config.toml
n_layer = 14
experts_per_token = 8
init_std_router = 0.0071
n_kv_head = 1
positions = "rope"
qk_norm = false
parallel_block = false
init_std_qkv = 0.0334
schedule = "wsd"
final_lr_fraction = 0.0
batch_tokens = 65536
Below are experts of layer 11 (counted from 0) of a mixture-of-experts language model. Rows are named router (the router's row for the expert) and show model dimensions 0-223. Each number is 500 + 40 x the weight over its row's rms, rounded and kept within 0 to 999. Numbers have three digits each.
Before each expert's rows: "mostly gets" lists some tokens that are sent to it at least half of the time. This comes from a sample of Wikipedia text that the model never trained on.

# expert 35
mostly gets: " |", "|", " until", " /", "|---|", "):"
router:413509529441461447503533552526488537561483442455500551456470566502532503460524522455544497571564468460535539412493472543421412490464474522490470476565476545479530523528492452524500527496540509549501405464462424503488437494549547499431445479517574480546566503515546467438448478488446486493483505469515421515475512401500432506478435467510533548496491504478460487483510553468455612499436454431490499463455490518460563486554558537516428431513519494538521522496534522495562481523491428485517514579476480529485495483446445518528534526438461474517474494426526515466507458514433502550457474509464489497453467505555517473533475491577489506495567493510449505547574506497461464543506

# expert 36
mostly gets: " ", " p", " Genre", "_{", " Eu"
router:480535514437470535547483461507525505562512537443445546565482455461492526508514508496510498469603510434451529471502497523485430574434497479543470471504450488572506531500516486429492512550533529468500420484461544462485463537520519493589496527485522504511522530544506523519463593453474475492518525525496453506465509501519500532507475415512534505498616519487522495495498495507506507516578513497446513570406507537477564514475535499516396486512569442530581525489521491498518480493463422521485523632441517497519530504510560566507550508494518475497459450545529508435467530509475563495559484581458497474468532521519476458472533558572498555532514472474472505589633418513506463511515

# expert 94
mostly gets: " Wilson", " Jones", " Johnson", " Williams", " Khan", "sson"
router:423492530479494469476525473499446461501462422448492582506491507416442510512538542528498579480538457418428533529446495559450452374508484440474456506460471513499524495536541481502505621500577512487548463443473515471539486558503515449491493435527580484499508545547533428474488516472512463506527518451503484496496485460503463530517522403556520546547528511490485450525471532417500517510512469466575548505501568522424590568521537516552439540529490499521471488470469506507491479521491470561470456587407459502530551498487473522522528479483464507523487469477509497431497433499455498495504493490467492497496514550511488453560467489584470486523596447517493410516505479432513470518464

# expert 3
mostly gets: " K", " W", " T", " p", " P", " F"
router:457480543501499495486503517502508521488457479487434511530479529448520529567435546478500509606498540467481527492506534553554477534498487507548522487507480584530499508505514469449516646563548453465495478465504501464472489478407496467554515470507606469516521570532527484477491517447467533504541524430518457516489497468503458541530493512552554533537508509446439477534583524501499489594406459519483533475418529576529525495482498526470428445494582500536528567498545540547612476411498508478471469568476498483473490534492498545523549540471477484457542447540444469510508523525519518489470450534469403477488505535469468499468482574492501509561471479457479491585565578533449468499478

# expert 45
mostly gets: " station", " ship", " club", " car", " father", " head"
router:494470517436475500518470523523444517524471520436506525523473462518466503545538555470528453522532520433448533433438513556509420375486553545533500491573427584507541463472508473462517550482546489518487536490436457520490439438466593521574498496453572459575528516499453480483550497486487461444548503541463521512485471421541506558528452519530508445512570486533496446530529466488524534525432458485470520449491447503450514558520572469563467490492561456504592507512547503485532504521498539480492447587531474512491496461500525521498555492462472480481509568499516455447468559484441524496467491582513592470493417538516482458479532497547503524571572528434524518524541460535533511466533

# expert 16
mostly gets: " was", " is", " been", " be", " not", " being"
router:461504485411506499507482443520502559532494529473472541492464469398410523545484569527538562524497442464490452551471519571472490442525452516484525529512456523490496525474580429530508625449522504504500461458558513532476423483527479461486546499544493493496539537493503449519475531453401533536530558507515462515433455533540477546489495426535493560512549478461514481445572459510586564527436432446516510553516509501435576494504576522464489488434504441546511541496524530431567524507433485471466466482494478519521529481523495535485499460491439499516473504455484458453490535475452556492478509489490449439533464528496455458492482450523539532477501484456406474505557565539422442453495

# expert 64
mostly gets: "\".", " Chris", " AUS", ".\"", "See", " Mari"
router:464481500455501447511482500546507551526488492455450487457463507456418536551568511545499507559482561517477510487471551528557417474487537432480466501555401497554485546470522468439529605503527501500539475505529512517468466521492551422549443508544530457529476592493501451494444562485512469461520533529524501471475459440465442516491456428538478479546521429476503494467562450474525565502477555463556510424452491544539509501489520497430478465527539501539538515512563509510484446494432497489453543571471482470519458530453458479516523525495549489499529444467529454439509558554450468561473482483456495511468546521525480395542478507501561539530546514442405426614540494508446505511499

# expert 61
mostly gets: " director", " politician", " member", "idae", " footballer", " producer"
router:528510469367530478516510516568488536518527491425461547520511495477396503583512518454513498486491514469451476473465528604475447379526524521511467529490468471518503491444540453513502604512564480563483466459467509556542503498446527506535450446513561492570562489549487493481518516488479451489499500557556436505473494439558505565536485461473499483540522505486489522468501463542483487487410494558508538475470468551445539558518537417527468529511515512556508541503524512482519479517459470552442415566452561523473478462492476478502542524481500521483533502505486426424467515500506476472451490589480513442495448580527506437528556553478457487554535530412471464520584467536496503521486

# expert 38
mostly gets: " F", " T", " f", " St", " B", " Sp"
router:488458454458477428427555526471476483536482554478425520485469542427430475498474523485470507563536553431460516511487467536522506499513454492480538469496529552441494491511495477442565638531549476475466496497524507469500436464474495505492470554457531501546475519520486544509463525500406527513541494464528422527483502469466440570528447518519511589513529518424487468457557524509458543527424509455504522493473481602518512483488551459527379484536593449532554528550506538554554484528534562446504485558487504459527609471485484539547523477469498478518495478529507438518412530484494571470493528565495477487499506515529483492513481527487453544552536485495485488516579525557406521526497

# expert 51
mostly gets: " and", "),", " while", ",", "\",", " but"
router:470517539350495527427501439495506510502482499459477532496461563525416525550510536513543504524512468466499506528506548543450484408454549463498510496528453527461528513517549474507494476460553512450467467439539447499491461491495567469559486452518535514530498564555499436511473465458523496493574582512526479432528472487531455486519501397508471585517451585490430493460582498528488565511437486476557490453474496492500569476544545494493362499483500477491504471511561504484521512525479515496483540601509515552551533497453582585514547470460528474492494488542470451463430507510493500529493492533450494481532518489546567441515535487494461509479554453450440526533488529526406515469492

# expert 34
mostly gets: " University", " City", " College", " School", " Center", " school"
router:468467527464469478469539474526442477517518521528508554539427475469511545542510512447612505518534537515485547573440563581451517451494569421523559542523473539496494478489488459496474571451585489515558498467480480470570451469460534435554547490512516478531546520515535434511479556426538457516573501491524522516415486472563488569576486468491490498464585453482509446454560560454548583567490491461495524464468478531428507482599519598502408480530533466507560476515534501540497509533427485499486410592449554496507541438529491476483560536459515481530499482496518509486471506517497518481489528483500487533480444530519453507480550494533494535558543493502538521507540504493491465545525

# expert 70
mostly gets: "č", "ș", " Ver", "š", " Mah", "zu"
router:487517463503472441459508537517500501482501484497419582476463569401429539509526569439526506477543555432474498518423511549467461447481518502501475527454528496531536464471582454460496617500560453554497464490501506484457386507506569509512457495438534454476475498526515490476473526508549489514492515499475492510520409511510455521495546429522502462537476513496475405542541537449516554495500465452550512463472513580446543517499555576535433563500450447587523463496518498519509492510496598524409535544444508480483566464504491550571544472491450505482472448494496446507452455495498536522505519497498458506498443484543480471536473513540442549521524481529457375515531477458488491501504

# expert 43
mostly gets: " S", " books", " characters", " programs", " groups", " events"
router:468511556390552466522530497549546550491563480489491492470552483401460480544533569496574484562578528450471483489443500537487428461507507449533522483555508486511560458417509529520471559529577413459432502436500421517536498490440540503478495518454485484530510476489530496487444517467579457449494516484462463512517513457525434514552449452525466523481564523496484539479546513455503508541477486467533522468405476554427573531493505528468446495480542492509520458486531505525537395447476470530507503538464504526489510473478466458543471480420435512521442439480470474478477455520507536540469456550500513466419476516560544456460551520507540521550534491497454519460554546572407482513520

# expert 65
mostly gets: " John", " George", " William", " David", " Michael", " Robert"
router:366440575544433436522505451477495487509487461438528499469445506447452509510519562518516515450545504459444542528467503599464478444491531457507470474526499548501524483493541425517529571522578500500576572472464542447487468520445570488508491518439539482492539537497503472462435497453507470530537526457505570501429430453531441486492476473497471543547600473498464464496488521462515517527512472444473500538495510529445566489519554529539456549537509461521490467448520550496530476555446565525446455542509480509573550454483502561513552510440457423538450535474531492497475502512441535504529445463478504528501486539510481493521498501563460566527624452476468438491547519497508533521554

# expert 82
mostly gets: "°", " K", "M", "K", " C", "P"
router:497511530503506477483486492505470553515527523491472473496453603489516467554510505525570487619468554448469573498489570547527470464485507472506497527478469575508485468521515474412481593497539475493462478428537520489540526461432524474560455535465531477524492579449514460438497528460482513484518485417513480499461506523529379489535444497502492520472551493471455421507531538451528494600416434479458519444475488525502559503529508513494389568508560433480595455455499499522531446462489510465487446591499504453480529533466500537496570511427485485519496469508510472472473481483488529489516464513502430500528517479502434489477475563525559557520490564445485481598549533507464485482470

# expert 48
mostly gets: " William", " Robert", " David", " George", " Michael", " John"
router:433472520497530448544508442549510553552473474449470468495491514437478498563505539526494509525469522435481523495465558579513434452530565432489511416537470524496486489499504489473455569480531479475514550412509509500516473487459607489517481521485567499582534590569499466425434545505546472506524503480469507424511476381532421496520467458473524508529488461474469511430564509478547503516465501514499529487464507588538546505509541539502460469494543469493504502453518526495564463526475487530510551542529490481483474500468479533533576498483546458463478507460551488425514525517440525477470457475432536522523526488513500402445469530551568492558567520435455439578589467510434528498506

# expert 44
mostly gets: "1", " Born", "2", "9", "0", " Founded"
router:451518530451514436559478484544479560521480491488456504578466454429449572549436564512465529528505542517502477512549490514530448405499466499487484509491519491523543450417545486496489539503573434494510549461497495487451485490445527460494461477432502461556462462499505460493446577465454471509529521454479495497481486444470536485511479409493555531545552489435480499443510512450554529468423500463496550488431453566447567511579483485450434501549468491550535459462499509507508494552485527466514541632454451497442504488477511527541498557439491526565464524532478512494501524478503512567488486565473481511484456480527506442497521525509465503537476499482422556586607500521425425554487

# expert 19
mostly gets: ".", ").", ".\"", "\".", "!", "?"
router:479480479495476430520543531491488576521486554481505527476473492469460502546494531474526530588489483448463518511480466522524440443517524493548465528483484549481422453487499451536499538520553471451467460457497465473436426557531572460549503499523505459542529544556491441480469573471515440438499499436455486531501484506552471511499471447468456458520551535509495524454535496511503519554504534519518531498503482511517534548545524464456401501541484471513565521467531589508515434444512407514467516648486538504565486527462391558547509554454484511517523475464517461456461470530446548566454515447444569483453533510533478476500479583544492531517553445523419501550533486481454446440453

# expert 74
mostly gets: " his", " began", " their", " had", " became", " her"
router:413492519425523457492536416537457543560525459463443551508454561481505549564467528505520563522525492487438532524473534568485462357479479427519492473563509548558586513488510465458497509561509479461460426496527490512471494535527521457504457509451531417507493562592538452459444594492463463481486521437593499529451486438500483488526492461527501500490522453509486428526571495495483484489508448456512543524466539574479478535534505558540540472518584472552536510494567524545567489484484524500450506528461462560522536522545461525475521546513552496477487529441460499480520467556479564491437500553533534527487517524514510520477496564567500455487495477452422465553497521452476512532485

# expert 46
mostly gets: " ==", " Location", " ===", " Date", "|---|---|", " Votes"
router:470492460413525492534534488444480539483505500507498551533453471447442507533498529561506501498527488468447490449431519593461455371489492554564487497557471508477557532481540449476460566464515566483524479528594519523517448539474509441529456545445479458467534547441563502589457487463453471418536474518491455530507504448471513548444451480517502492517516479493529501460558537507472622533455460468418550474510525547519602531497495486482498463463546479497513489472529545511500446488479453547457498588486459545518508451509527534514495496503502485528436515521455482456474523453496490533449512557416554516522475491495450473532551497504496534499596511445442538566575529496476474539560

# expert 2
mostly gets: " co", " ten", " seven", " million", " six", "9"
router:445518561459495497491446526515501520496497507451464528540442459448445513562529532535530542562494484489465519535477462544544492379516514501518525521552478572540614520470584487533447549535554497431456508498513526556540526518449480463484490464417510495553509506514515477514515519493401497487533476482440476523469512533495465550488510451510487512457582460513481470478574526464448541585463476491573570543483512521465554501528507484489424474569463389553472517541522492549520487572499453565523486540454503471503482510502430482493473479404509505532506549486451483495487565556423493532499488526514551482440465524530519433497494530515532483510481441480415503587566500549477431448521

# expert 53
mostly gets: " local", " San", "un", "\\", "The", " Lan"
router:457448500481452457463498451524478526527506505482413471444492516492466554573497570449567491448461576480464546522440551538466449473427514469513475432506449560550511530517595468520432527450542418448453431468519461452437483511491532530546466510417554464515509518468491526503513433472498458471463518498495485440448424450499482507498521462454539527505519497460471491478523455471482542507447474479469505521483483477500510496487509537515471495445584422536551503468530511547529472529491473536408579531520517510489533473455468507551497475466441495481501457460545436496399462471510498456523478548469561514460484570486453448484460505579553568541595450521475464542539451503435459524502

# expert 47
mostly gets: " Phyl", "9", "1", "8", "0", "2"
router:490505487432542464499522502565497585551458511447461470547422502413520517529528544547504536535528542510501474485457505506508480396538459427514484490555481495486604507429532488496478557503516485443481518539451489539533453514438488443464465491444500484562509542519498536507456506448436504501529456474496512478477485491516518490484486405574543495565518499436474533446552503445430528550457480479530597503452478519460597476575540517468422558508495489562448492527549475508521487532467512473489529555482455534524506498483455579538511497423527538527442508516455459465452542455465457534469498574471548488474447514508480482533492539484506462556532508494457458601616517475490451534509

# expert 14
mostly gets: " con", " Con", " E", " di", " ", " Di"
router:464510512417538535549473474564518479481508531461452601521463477426499524478544536521518473469541486471429567460490449531512448556464472461496496503484447529527529526479511479474460522534540518498493402456426529434445472539415516478531473511477521475518534513526518502513462489443452447465512530510500450480413493493534451465505456428493505491492608532469506490502548505526502528509525520497472601567455511542494569565510555504517380486496568503514516525471513567550528516490457458543503520646492522541517546490463573578481476507457480491493479458512509512501457523497501526504521475521484497535489533569474459439489566568597507485517500496450491494526606484515500417461519

# expert 25
mostly gets: " World", " International", " Arts", " National", " Forest", " Science"
router:409463555533458504469492479511444498563510515405468532435469488438531548524524506497557497509540503512494498563481485592449447391441531429468499555561460530449598514494577431529469543526564423490517545430460516527421442473474550472528450443473516427481497496525518493515464508501454532515520538504543526440438464437520493528503505490492524485511571517510488476499501512479516517504505495451522575534489477455486511475541551531500378500498528494570501430518516526506508513510426467547490474587455525492547580471524528560538513463404421453476503494488526500485469487507474508489484508515431524520467494516546491539541514481534483520530609424459512479547503535507498512535531

# expert 85
mostly gets: " are", " was", " been", " which", " has", " had"
router:488535524366453533483507432540518557542495517475476558499489546462405533512463519460494489546491472452533530474524523548515460408480508462468501506536485518525527530528579481513509525458537495469447437462527477482470415518499582427494504563476529495509494571525541458518476519460471500459599576470505444462511429522537433479548526386499496579505458529475467475470543507513534577509404456453560479528473508479482549505481520531492407486469512416502487532519577559494551463551443539500490501537480488530529521479457529552492548448442503471513522516478469421443489548540473534533467495489469467509529509530542508426483501449533523510467495468460402493504530526533461480466459

# expert 17
mostly gets: "ly", " By", "ally", " very", " much", " even"
router:488529504487485556456506466506541529502511535456492568534532505468481528550519462508601552593478512411505575562432525514428387437463490524445443440512560494436549546461515438477427550463512535547492470514503510456464493497507492463565491443482565476501560535473516412448512502528433568529508503535514452501515447506482502537498438452522507497470509474451437488490593503453519498527473512412478507517509500583491525532561540477458425556489463521506515532459525496576508453550450507477495524594478441516555496459474499563492543485504523475520496460522545451461471455541472521586522453527500462501456529513581521537473537551556479503521537453451456506536541488507480531484524

# expert 4
mostly gets: " de", " Ca", " La", " Ha", "La", " Cha"
router:396483545447528485569544460538519497525485408513501505481504520493545532512478560516463542560502529483438491466537484494443476442503525497568547474568408565543542568516518433538465536461530475429529484476471470501484519522569540525510465448454558450593480525477559446531505480439411490515566554495489478460454538512519494525482482450515511574508528506476483501519531509457475549524439495475578508545509481508424515538576497427488462504502525459544577509481509526586514445561493444489505484537518438556527515442460426497508532441458537467498540576506477484475459522490450511521472525478427533480492502576569550500566485527507495544514543504496456509488541506501497406567532

# expert 71
mostly gets: " house", " court", " album", " town", " line", " Court"
router:491488487413475454470480478528439515517468521515512515509454419541460560559547478457518463457508555515527510423507472561468470471467507497558503526476476541468554501459531470445518572484492443563455549516506456486522471534474525514537482505501524460572558543510478477555509555471490490535518497517504527458450501446535463593515521527548505510501532484466549492449478562454458566549441449470491509517424511497479502539553597459528486504530557491575572523486548546570492468612457573482488419578463516506479539438467506529559540497461531503523461490434503497488457495532510541560440430554472573478511453501516487424522516482507498551574573457453464512544563571545506473485475

# expert 84
mostly gets: " S", "ers", "S", " As", " members", "ants"
router:483485508426502458495505467546492571515529482470493475442496491442520482498531528475589553533584561416497493489455497544526434509551464520492505557544475508580507526522492467501519580532533517501470449480491500487536496495432561470517513536483492468490500492532526475519490479453606487472509526458566516528461499446488438528533480427472510495466548528556551505467511504434496555523441477414533501469456478555453618573498483499474456493491475453478444479488519463548538427395449499475462503584506449500499544485494511454536490494419487506473519449518511409493513432476449577546499465530457490487423464529527521502449517576525533572541556474481510481501514502540376516543511

# expert 66
mostly gets: "Other", " top", " total", "For", " For", " six"
router:505514481464535468541515486506550572495546521501528500501450437460430537516544491490542546525521524477528465494482554513524444418482487512554503440540480532514505497467596526529444575484468504422494457506423538412539469584492512502538495526472575437516503489548527515534460536498451499449529535499514536464442480448557471472540543436472495521585540567489484499482477506492452502540491528409530565503470499524439492533508581450555396518493483423523535449474543453583484492583533483492514541581482521480549483479441489555533555496425504477517510434489531500493545515532494556508486504535466528464486431489566448465449497530506483519520607487450502509578518506507471457532569

# expert 23
mostly gets: " died", " located", " known", " built", " appeared", " seen"
router:479539483414446454549516440464545533535464438522413597496418476445522518493456514490519605521475535496436527549444517539466477418534575474524470515437475558502535480490527472533492540494520496483466415488443519518550500492506568522507509507415491498503489496576539527481538547458416500482489513488506440521450493428495497511491439462488451506555590520451545479496480472504572518558439478519538506468518447517448487529480552570479415522470517444505522487442520517518532538495458452509522525589516463549513472535532529480461530489493550526550491531507481524490474429451458499554423441491435473475454499503577460464530465500524453499545535470461490474534518461489434443432542

# expert 79
mostly gets: " University", " at", " At", " College", " US", " Pro"
router:469471520484433467451455472521464474567545529477486533468422539531448465467521520476541448626442532438482504519465527535501493423511527441538488517511460538463532497519461456455471540511517466518392458481495456472558487492464545462528474524497506456501547570470497474471455532426489475488521492470486477500430483531523428465528404462489526492473532481442496442510591512417471494533486459457454531530513492512437540546571487525498415564511521456512574465485482503534535435573507424485487448591478571461495562509489495512481542513451511507512453508488533485476441534499496535540519448501471437494454469540546451469483513530467526579572553563480470557528575495500434492530511

# expert 0
mostly gets: " £", " $", " +", "'", " −", "€"
router:474461529386476506512529373502449525501493467517418469516467514447511544469456500501524486525537497497495533507488505497502485489538506473540458502523510508563550496500508427469437566468553463469499492494550545458473429487440547509516492543468568423509477601504493538500525580472427441488531442528507512466516478451554536518532494450489480487497553402479440472489437455485551527479507518467481580468429510557443548495551509491475439522491549487515547483442527514529495416500423532470481533635452498511484533482457521554528504521425466504468536553487506433466484524525499507602483535497440514508443503485488542463483503559522469565506464445501422491520542502485424468528487

# expert 67
mostly gets: " The", " the", " his", " its", "The", " their"
router:466462536415474496531486481539450513544481508459415487467494565440444544535487505482534527492517509478499483520443482536456464408492512481530505477527492528588584487496493512453430474509526465458509439395567465508503466517481491436545495510491533484518578539529536508483452548454477474485535541460510540519464492492559514515483498469511493556535514457445451476544559490453489547545453463455467534481454467511427491522554520568546453442536567486511549475471528512516549453470491469477471613500528462513493544497555533538457548539481497469531472455478563471462478438486465548481413474531571512534472471545564504487468445603515439460554603454524482452578473493499461446455492

# expert 6
mostly gets: " where", " Matt", " Mark", " Tak", "itt", "ick"
router:433522479514456472487500494484488502482503542483461579447428543440439533481567520546507432526514593440473504512379451526491440446525487509495525441484404438571489517513488526488484598488486506492521458468478478517488436564470568493495526475514548458497501519530520486491441526524478512466492489495507513488505421426549433470592516418517498506538501477445418544472546461494510539503436495409507497468460503555513514486479552524545454569523475458533526492529543433518528509542482550453474468537474522561524549529494498543502508434464458521488504476473544427489483494566498514500539506473454518503476485566570508477527513453600496555539566411494434481525565455482472466529488

# expert 12
mostly gets: "ation", " Party", " University", " Award", " Film", "Personal"
router:472543475458468452505495487502491536565551509461487473479489510460499596504588514487507465534532541518532517508463475627434425375473501504508497558495500535493535498480488408498516539521511465521542478464529555492464473493490474464500462490454525488523552486485522492492478555472482458506528485540472525453505463363587497507502494504485454439555509443447547441517553526486516587489500469481504585448532467498517528519552542506452395512516568495536523454512507510535548500483479457533462440612455547493491593473501517478531511506466495452550481497490437462457515518445515535532445503515418536535484487524497463477455590513481489501574596470488482501585521537518481494538519

# expert 39
mostly gets: " in", " In", " (", "In", " during", " at"
router:469492455474453511494513467546430488513568523451443521494469509522481466534522490491487553469580567510476521533431535478424504437531535467533462510553517593512500542545494477418522510501523493471451517425501435538533484529497576464503506514508532470561515480549492481502512564452425501477533500431488465466485494453465426532471468338524496530500470527489530416479506444444543500477485450494524561493449600563464476514525520483516475441481509503534534495502519509544538482464460474515488510534497496550492492434408463516502486471473454476516509525430490486489494516540456522504522483518426478541466509563477492488501525550476468570505535572534461519595610503501403400517521

# expert 11
mostly gets: " So", " do", " Ho", " Do", " Ko", "ko"
router:502509512458478506504548510541496532560490474458445590539506541457437543563502531497539532511540477513451526522426456519467505414502483513490507497497439531505488500499543461526490567550542441469493476458518498470522495562501511429527518435431562488509528564586517373526486442457513469471538448520542532500517484513528490513500485422554448593557472483532544511516535504518498513581499543533491625538421543569489603524500524481480462481484513467488574566530583484528523417559482511495499477544430497458516512499531418534527533469458471477514529485490497510492459493458505553531497478489421476518420507512538482484447526456534513510577561510427458484502534466535521444479480

# expert 88
mostly gets: "idae", " neuro", " species", "ensis", "ae", "Species"
router:476499523440461493550513547482482516497517459434437568542481547402378480550505499475578466485534535486476500454448496560454467410524488503501482552489517499536502527432503387544506543498501491518472482492498533458512460509416575455538439505485549479506476497516478490507492518521518423461513499500562443494444431538578543604525497483499493516567590480487445500481522488488494492526445511527518560533452490602422547486487543513500473520518562427572498510503536522543542429507464475524440482480471537489506535464507448551487499508492442488497533507446489480468474469447467489527527516582468495458460466552534483514538525528562420469476554546479466505555545512512436430515545

# expert 86
mostly gets: " took", " began", " worked", " came", " returned", " dis"
router:471529506418482447486548472547449513496530474505457496526446492468480514538446518521500530488533492487368535498469529486500490418461505425484521493515550495512553525441488491485454578497483451488437440511543480552496542510534526468537494510516584438547520532560520457499477483465462457508460486457546444556455511447460448483518514439569532493521591499495562429529511488509505543522514461508548574437463579528491505536522511472481518535517567433579534505509551504543533444540503529533455390589509519544524472493450422496517481511479488528483440540454515520477460513526466509527450487598501561471504499497549474440510500485510492506546470438399522526553567543429443454486495

# expert 20
mostly gets: " they", "ers", "ities", "ions", " people", " They"
router:493477562411526446530501452547503529526544490451494501460512453471498525491573506501540564549595539415501489490447460558503456439549448518463499556537485504526507502492501452506541571506541524514462460525533509472506524485443566484530488510483492481524472491527556487527495483420607493475491512476546492532508519434494456530537501419486529508491615533540528519455512486423494521514494475444507482442444476527413643559489531505469486508480499482455487477478543507551553439403428516513533480547496469505486543456514508469528464517428521473461524459504504394521527463473482534533476475493450537455429470524550511526479534558527571552534545435489478478508529515533409498564501

# expert 78
mostly gets: " Pa", " Ra", " Ca", " Co", " Sa", " Bo"
router:451471537408444480540464481510505437495476401500468551536505467464462545538548548530543535516529528451483545503505520501549423521475505533555501517478478607548520581500546470479535590486526420435545454530513532443461463552496495453451491459460522456573542515558501459545485451459415475520497497451541511517398522485498507497526484504517553535463476537492511442500560466516490529589445497499524543486546494489421528564555508492528419489467538462481568494501583544490499463501443510505488548497431454518490552456459421515541477451399531514503491517428452471495504448522492541602494512509455545509488469549510489485491521499534525509487502483442447494523570458506466460508498

# expert 15
mostly gets: " he", " He", " she", " It", " She", "He"
router:450472504448479521470521467512484552479538434446487495485488525480458509589452537418549498489460546503442570459400436502452431454499550500536519461515461623488490532523501463543463569514534480438500426439547525460537448519522567522567475526402537497534479569510514497534463452460544466551487479449487484485432452486473424557505471437524492522543515432485393467449598479469518571517439481478504510455508524513496504509480530471527427460467528458540546544444509440498510434540461488519445526542484515531481495517433517516544511473485475519480480451504541467509473478499490536526531467521432543513456498542559466493516502540524519537559561439473468553513546515552495468513503

# expert 75
mostly gets: " con", " ex", " pro", " dis", " sub", " Con"
router:499499500399455507546506435531506499489529480466431541505440463513488514491534524513513519450578496473406447495489473485503423535435500496514524500516474536518533520513512456424512523470553496485487473504477496469513523537461556456553471486422516453538500557538510504559487479447433437443535526548502412466422474545512490499476466411489506474496615522454550545451527491420488532515544479480508544551449527465444557494542542540545475479470549439546550484426533566556510489491493422581446540582547504508527504483475523537501543477528515472554462465417528479468454525473489543508558474503458524488455500493482455472563497565521491549556540501458484497521611450503452440510478

# expert 40
mostly gets: " John", " David", " Robert", " Michael", " Wilson", " Richard"
router:451488496514455448509505463506459508493493425513483561474459494445433558557573542506498556505508550461464495524448544531516432472511560457510460485459472536520498502437505488508503619535503506505588509440521558492480461515547599432517494447458550499520491511572572466504498522500544502507504544472501495493478398456482479521501507446543543510542486470471479442454517431441464511494506484456508519557467457583475570489521545529515424536537484465498468477481526507538515488582367539535458510559444433510533510455476444536505530471504489506495471563444560420422489449526462522501475480481453554511531489505542477487513512532602527499488536453471450424547555467483501477530516

# expert 80
mostly gets: " un", " dis", " En", " Dis", " re", " Un"
router:454482509459509438503532457565493508529555538483446491470487535488448479564459569414534575459485540495449474489489499461487503488468533472469441563563499557455530590520570433429476567475594505484488483443473413480538478445455488508504530504472518436573456510555493421545501472470497472507503473522478482508477497495544517601507481435469525454588541463454543453484561492473475536505422534489494527470485550535439472486508524481448509523533494513529494516467493524551538464561503468559427502564543495525568541464487452592514526471463485490524433511449506504503525474499437543542502514507465530482464487543520502510537455551526552529558528471445437491541528550467380466490458

# expert 32
mostly gets: " him", " located", " known", " returned", " appointed", " appeared"
router:403503484473461424515499430439548498498540469456451537526415438442434529531490536514490532527521468463440541539461560558423411456497489437521459508492459507492502516550500455505480541498553525466497461537495481464483511502486515513516481456460495441510478530558579502495511546484466482491519521430498378470428494454519504549513445406492452491496532462520482488535482509448486527545477477516460525430514497524461550555522539493536444519484519443512493473419562531476542529529447533493482502615430474530488477536551563546463548542486504508530495466529490522488487451439517492559500471472506476466475531473539463429532534533540515458564561420473471461570580454553461446461487

# expert 1
mostly gets: " R", " J", " C", " H", " D", " F"
router:522456530454547499501485505506537540517518498512431508474452510476486519540441494498467453591524521450500492473476513547502526502489528492564538477533493577488500536495526501467488614529541443431427479508506551521488483490408525524537485564468570483533533562505473507455482562453475541480545489454525377508469512492499473514454473528507495523551565501446458482498606522523518529540403471538519544455457476600504541461514445522475457472533539454533570495486502503587627504485459525467499482610499516499521510463465503519522543521432466456489445451572497469495478485519439503476446509535474450490520518546489467456499422493472486491538493490493444524578572563520418490491519

# expert 60
mostly gets: ").", "\".", ");", ";", "---|---|---|---|", ".\""
router:449555535484491501492499546537484534538508419445480567449487543502445529544527494517556526539511484462471545476480488544494413470460443510498498492522501526487505511503523472517528538492563480506484389449493466474524451490540634473484513503538532475600544540548524480480455534429441478518564493524499457488525536444549461567462449452522460505507453482518487508488518546475495544478456465475492510478530521489449537500523558524460484431519521490510522501468548469540633486523443467476498500635473498542515506505503386532516565527440484513532487491381547504434505446531455506546447506493449520461488470516567486458525486507614502496490590462468471525526530479478472471514497

# expert 24
mostly gets: " to", " on", " against", " To", " On", " between"
router:488468496434499518537513431494453541539540502464463488484515574486499503504539538480505471482521553445563468559447519525530487384516541496538471427556458544481496512535535434499504534556531469478500502496547499480528437578437507492516504512494536471487500450503485476430491560509481499422569484533523475486479471483494425582510435380490517518498508472508452488535512439461478536579428507550509547533517518513498524547530545559507446420470525496502606501441514558559520510493518501460491506569475478555539504519506382545508486451463524525515499483476435520498508451538506511569547432526388439522517481479557488510498521465527479527534518505431514465560600523503500482583509

# expert 29
mostly gets: " version", " development", "ation", " History", " model", "ization"
router:493512482451496438505492545521498502514494522453496540529470460519531539552533500555559468480484543513433483487515462577449402397515482508499437504518496542469560476447519409479481554520536509537473493449510556503531438512521521498512490450517527431535521534500536466515499564438442476470477477502463533477500503414529461570497463515489482464490546463423478430473536556476546588531489421498517576470469459512498499483479574511478401562487490515521557493518510498546544511502476484529496412574430527485567559497500533498500492453479503426559532470472475425454479459490467587505480444558424501458448460500573484527439515529494490494546571456465480473567495528549516505587487